config.yaml
moe_layers: [2, 3, 4, 5, 6, 7]
normalize_top_k: true
router_bias: true
n_head: 7
head_dim: 64
positions: "rope"
rope_base: 10000.0
parallel_block: false
init_std_qkv: 0.0321
init_std_o: 0.00803
init_std_up: 0.0321
final_lr_fraction: 0.05
seq_len: 1024
doc_mask: false
Below are experts of layer 3 (counted from 0) of a mixture-of-experts language model. Rows are named router (the router's row for the expert), up (a neuron's input weights, with its number), down (a neuron's output weights, with its number) and show model dimensions 256-319. Each number is 50 + 15 x the weight over its row's rms, rounded and kept within 0 to 99.
After each expert's rows: "mostly gets" lists some tokens that are sent to it at least half of the time. This comes from a sample of Wikipedia text that the model never trained on.

# expert 119
router:47 62 58 51 31 34 55 32 53 44 73 61 52 62 72 52 58 53 71 52 33 33 64 37 64 35 39 63 44 51 40 62 45 52 18 54 54 60 41 61 54 88 49 47 68 34 42 52 51 44 77 42 77 22 54 48 42 42 42 53 46 36 69 57
up0:66 34 48 00 40 35 65 83 42 56 70 55 28 49 44 68 70 70 64 40 36 39 64 44 61 81 44 59 68 64 73 34 47 54 34 30 49 48 44 43 68 76 51 60 53 64 62 61 80 58 37 37 35 57 66 44 36 60 40 68 52 63 41 38
down0:66 44 23 54 61 45 40 56 46 12 25 61 42 09 46 44 46 36 35 72 76 53 29 66 69 31 45 63 51 40 57 65 47 57 55 40 37 41 39 64 65 35 60 42 69 39 35 53 44 43 44 54 66 25 47 40 65 71 77 75 52 53 63 64
up1:56 63 63 39 36 55 40 41 43 41 31 67 49 61 60 61 82 44 39 44 65 45 48 40 89 59 66 44 46 23 26 43 45 40 29 48 66 61 41 58 66 28 69 42 76 50 54 57 63 51 45 41 69 41 82 48 51 59 57 39 41 67 18 77
down1:45 44 39 65 54 40 67 47 37 30 42 73 51 40 55 63 62 59 51 69 60 57 65 43 55 40 46 54 18 38 44 36 69 49 41 72 78 41 66 48 65 49 52 56 61 39 41 23 42 74 41 43 42 59 59 35 50 67 23 45 56 44 56 32
mostly gets: " kg", " century", " ago", "-century", " lb", " cm"

# expert 91
router:68 65 33 36 13 40 56 21 44 53 65 63 30 45 36 57 77 53 18 47 50 43 67 38 28 41 49 62 68 58 55 53 42 53 32 55 25 53 36 46 50 64 61 53 78 47 35 70 62 51 82 94 47 44 81 36 56 43 57 79 77 71 51 58
up0:40 57 39 57 43 62 70 63 37 48 48 60 49 43 61 46 59 35 74 45 44 66 34 53 31 56 78 49 25 39 48 61 56 39 67 55 24 50 69 55 53 80 52 42 39 57 43 55 57 76 99 57 70 46 58 60 66 26 72 59 32 40 71 44
down0:53 55 42 50 99 26 58 68 48 29 72 51 57 69 48 36 58 54 41 51 78 36 26 67 51 44 32 27 29 31 69 79 56 68 56 28 66 84 83 54 54 35 35 36 82 40 74 67 30 40 70 49 58 44 63 60 25 53 40 78 70 51 67 50
up1:60 30 42 63 50 78 72 56 56 54 65 82 48 44 38 64 63 69 65 61 56 58 35 32 59 71 46 42 63 51 55 36 34 50 49 88 29 70 73 41 38 69 59 06 65 74 68 73 66 43 75 30 56 56 60 60 66 13 39 49 58 52 32 48
down1:55 69 62 61 43 42 52 62 35 57 30 69 38 41 22 43 66 55 54 41 50 91 34 71 47 48 47 41 68 59 64 77 46 84 27 56 52 68 61 37 64 81 15 60 43 45 51 31 30 17 60 29 50 37 45 10 44 62 38 46 54 42 26 51
mostly gets: " Re", " El", " Ar", " Ad", " Ab", " al"

# expert 87
router:75 60 61 36 28 34 65 37 45 24 58 44 33 63 48 83 42 64 53 65 30 62 48 43 43 34 64 57 40 59 48 73 47 47 23 52 41 45 33 54 37 79 62 27 68 24 31 58 69 48 55 70 41 66 73 38 40 40 66 42 41 31 47 42
up0:77 58 68 38 22 49 31 34 65 37 56 37 45 41 57 27 47 40 46 83 35 42 43 41 25 50 49 49 70 63 62 60 76 55 36 52 46 56 52 42 32 50 72 49 33 56 19 18 91 46 52 66 40 39 64 43 23 54 37 62 45 65 50 44
down0:35 63 42 57 56 48 48 74 41 34 43 51 41 75 78 59 38 57 53 64 28 61 53 34 37 25 67 54 67 53 29 44 44 16 39 45 50 56 48 66 56 29 39 75 73 23 31 39 34 57 40 71 65 75 42 28 22 71 65 62 32 48 50 30
up1:56 43 41 59 52 69 73 54 47 49 58 42 48 73 57 39 49 76 34 67 41 47 38 72 59 42 41 73 65 67 67 83 44 51 40 30 45 51 41 43 76 46 18 41 66 57 53 17 85 22 65 66 55 56 31 39 74 64 32 69 36 43 72 43
down1:18 41 74 17 37 35 43 47 73 55 31 44 28 36 92 64 21 24 77 63 45 39 68 71 28 53 42 30 46 70 68 31 41 42 28 52 40 65 51 89 41 62 40 52 42 46 45 50 48 46 51 82 29 70 49 64 48 70 48 50 37 49 45 38
mostly gets: " a", " an", " one", " two", " three", " some"

# expert 69
router:51 38 52 25 41 48 50 38 32 28 49 40 38 59 62 65 53 65 52 43 49 75 54 49 65 44 41 38 63 73 43 55 67 59 37 58 46 26 41 59 42 72 56 30 52 34 56 76 63 31 82 52 48 43 57 47 39 57 59 50 34 51 62 75
up0:71 58 77 58 42 49 42 44 31 70 37 43 27 39 55 68 63 64 57 44 55 35 55 44 68 43 70 65 30 71 23 81 55 40 47 73 52 25 58 59 53 49 64 45 49 77 27 34 44 50 60 72 38 49 49 49 30 53 54 59 61 44 52 44
down0:28 40 69 29 47 63 55 51 40 62 82 56 50 64 40 39 58 62 70 47 29 22 32 38 73 36 59 59 61 59 62 46 44 51 55 63 59 76 54 45 34 46 25 69 44 37 40 56 43 49 43 55 47 51 38 70 32 50 15 55 56 45 52 61
up1:54 40 23 49 47 88 12 45 59 64 71 41 64 67 08 45 83 39 41 37 60 51 48 53 73 82 35 22 44 54 39 61 57 56 59 61 47 66 52 30 76 66 65 54 48 36 42 47 33 36 55 67 63 46 53 51 61 53 55 35 38 30 46 22
down1:50 46 28 30 33 47 38 54 45 57 59 43 42 67 67 55 62 56 42 45 51 68 65 42 30 53 57 66 53 59 46 63 67 39 46 58 37 49 15 48 48 47 59 63 49 78 49 54 47 32 30 34 65 51 78 80 63 26 76 74 42 18 47 46
mostly gets: "    ", " MF", " FW", " DF", "   ", " Loss"

# expert 114
router:62 54 51 21 40 62 46 49 36 42 41 37 19 63 37 38 44 69 64 47 28 46 59 53 64 44 56 40 50 65 42 48 48 58 30 87 48 54 15 62 56 57 56 46 85 33 51 38 94 37 69 53 65 50 49 35 32 30 49 69 54 53 55 54
up0:64 60 54 21 59 70 43 51 38 35 41 36 42 59 39 34 72 41 49 49 29 26 39 34 64 54 57 48 31 66 46 39 67 61 46 80 54 51 70 60 66 39 23 55 43 58 47 48 63 49 54 47 72 59 40 38 48 38 43 34 53 53 48 35
down0:56 62 26 60 55 56 47 56 42 37 48 60 68 46 53 58 46 38 51 52 34 44 55 28 33 37 45 24 62 51 51 40 50 51 33 35 53 30 26 75 38 74 54 96 47 59 66 45 62 42 70 38 67 39 81 50 45 40 77 51 48 58 37 53
up1:48 49 37 55 25 51 47 03 53 39 47 49 56 53 45 37 53 46 52 88 87 59 66 62 35 60 27 50 56 44 32 50 60 34 35 57 38 61 47 58 29 92 49 18 64 57 45 48 59 73 42 38 75 27 75 43 55 46 56 37 62 41 70 46
down1:55 21 40 57 63 62 35 71 30 26 53 50 72 30 83 31 33 37 39 44 48 54 47 53 30 56 26 54 62 47 38 45 75 60 38 52 27 45 44 45 67 14 29 65 50 32 45 63 57 44 66 52 63 50 38 61 43 49 67 55 50 70 21 68
mostly gets: " million", " pm", " billion", "illion", "″S", " York"

# expert 35
router:73 65 55 48 27 62 58 44 30 35 53 52 15 52 37 66 59 51 40 40 52 60 34 61 65 56 51 70 38 60 40 47 58 53 46 46 51 69 19 69 16 61 79 45 51 41 55 47 62 81 76 59 79 18 64 41 70 39 50 61 42 35 63 60
up0:36 76 34 62 49 93 66 39 45 35 28 55 52 60 68 44 25 47 47 44 57 70 51 42 59 69 43 73 43 59 22 49 72 62 61 58 51 49 30 31 65 62 31 43 45 52 69 42 49 49 69 36 52 77 48 43 62 62 65 56 51 44 29 33
down0:47 40 37 61 65 44 53 52 45 65 08 48 54 12 33 45 57 31 32 63 48 44 45 37 68 73 42 46 69 46 59 37 24 80 47 31 74 42 44 59 67 43 46 62 65 57 55 41 63 47 44 20 47 74 46 71 27 53 31 86 45 43 45 52
up1:43 80 32 35 54 58 32 45 48 65 24 45 34 63 43 54 60 61 47 43 41 73 57 74 44 50 59 51 45 81 30 40 64 34 30 41 68 68 44 50 69 79 23 43 72 47 41 62 53 75 79 75 41 62 31 46 59 57 54 29 41 77 86 38
down1:42 50 53 46 49 63 26 24 36 35 35 78 32 40 72 51 31 38 63 51 40 52 38 51 41 51 66 46 35 21 32 38 67 56 43 34 62 39 81 38 54 30 54 49 05 54 50 42 58 38 35 42 36 59 26 47 62 42 17 30 37 67 55 28
mostly gets: " would", " can", " may", "]", " could", " men"

# expert 84
router:79 66 41 65 36 44 49 51 35 20 70 51 39 72 44 46 41 56 70 32 44 64 70 69 49 61 27 46 41 44 54 55 51 47 56 22 33 44 42 70 22 69 57 55 27 44 63 52 64 58 51 60 64 34 57 59 57 51 66 37 63 56 42 39
up0:53 33 52 37 72 68 71 52 33 54 86 61 46 60 53 33 48 39 56 47 53 49 39 52 59 82 32 44 68 42 43 52 42 45 58 30 55 34 02 56 56 50 50 53 62 39 50 62 41 56 52 39 48 20 59 20 56 57 68 68 43 59 64 40
down0:52 54 35 59 55 63 54 59 41 56 38 60 42 86 26 48 60 75 56 30 70 51 70 69 20 46 03 53 77 62 51 40 32 57 16 68 49 69 49 78 54 58 58 63 24 90 77 58 52 70 43 50 69 56 54 72 53 35 78 23 37 42 61 31
up1:68 58 53 44 64 38 24 32 61 48 58 33 56 26 53 39 42 63 52 78 57 12 49 55 45 19 53 47 44 55 60 52 23 15 42 61 49 56 49 45 39 83 53 09 54 32 60 30 50 58 45 24 55 63 55 59 16 45 42 60 51 44 31 52
down1:59 68 43 47 45 44 26 34 45 53 60 45 64 50 54 73 33 53 45 64 25 65 19 61 51 41 54 57 55 74 51 65 50 60 33 44 30 52 54 77 38 49 34 34 32 33 64 45 22 31 50 41 59 36 69 20 53 66 70 99 57 25 47 52
mostly gets: " was", " is", " were", " are", " be", " became"

# expert 99
router:57 59 50 46 40 60 78 46 48 51 52 48 33 48 35 54 46 56 35 49 37 38 49 49 50 36 41 43 88 51 58 76 46 61 20 39 51 53 28 56 53 59 64 30 48 64 59 51 57 21 99 76 65 58 65 50 41 36 55 75 61 47 61 71
up0:43 34 50 40 53 60 54 72 81 54 28 18 79 80 39 44 49 22 51 39 64 46 32 75 99 64 00 32 49 59 29 41 41 44 48 36 35 41 51 64 58 78 69 43 53 51 37 54 31 56 54 50 60 70 44 42 74 68 59 30 22 62 64 52
down0:89 59 42 78 70 57 39 32 56 46 42 80 64 44 56 44 27 39 09 57 31 44 46 35 63 49 39 38 78 49 48 32 74 36 60 24 21 48 62 60 70 40 49 37 45 49 49 50 83 34 39 41 21 65 73 46 66 34 62 42 80 66 37 46
up1:58 38 30 37 22 63 46 68 60 72 52 73 77 63 62 64 55 41 44 26 63 29 68 35 77 52 46 56 49 63 45 68 43 47 62 59 53 53 21 46 62 21 48 75 47 57 45 70 36 49 56 35 40 51 54 32 46 68 41 69 54 36 50 65
down1:61 41 52 54 42 59 37 67 62 56 34 89 28 36 44 67 57 11 57 24 65 60 66 46 60 55 44 52 35 24 36 38 43 66 35 20 55 44 61 38 44 72 36 41 27 52 33 44 77 34 47 63 54 20 42 62 54 29 30 96 54 36 40 42
mostly gets: " David", " Robert", " Yes", " ESP", " ITA", " ENG"

# expert 126
router:70 38 56 51 24 30 52 43 64 66 53 70 56 59 41 37 58 61 54 43 53 39 55 32 36 35 41 54 71 57 57 52 42 14 43 47 42 33 26 50 41 80 57 48 57 31 62 50 73 29 59 48 70 52 50 33 47 14 53 75 39 38 66 71
up0:65 61 59 37 34 33 37 34 50 52 53 42 42 47 36 40 79 40 57 68 64 42 27 51 43 44 17 72 53 64 34 46 46 65 53 68 43 43 42 22 53 48 53 38 15 15 30 62 55 69 46 35 36 59 68 51 46 77 56 66 53 34 62 56
down0:52 43 31 14 38 39 53 38 42 25 64 48 46 57 65 47 46 43 58 52 60 55 56 59 48 44 64 33 46 57 67 51 43 65 51 50 67 69 49 41 71 46 56 44 51 60 55 70 73 67 34 42 20 24 61 63 15 59 65 18 55 34 44 49
up1:63 44 48 60 15 33 32 40 49 38 66 50 52 53 48 38 36 46 60 68 66 55 47 60 61 84 52 79 39 84 37 60 67 39 71 52 65 40 43 64 52 49 50 43 58 47 22 55 84 51 52 52 57 53 77 65 51 37 41 59 43 39 59 35
down1:54 47 37 31 33 57 66 40 56 71 66 59 48 67 41 77 55 40 55 62 63 49 32 70 43 59 35 42 55 24 47 20 54 57 70 61 57 37 55 33 60 64 71 41 53 50 48 30 43 37 37 70 40 27 37 37 60 71 58 26 59 48 47 23
mostly gets: " century", " ago", " Illinois", "-century", " pm", " Herzegovina"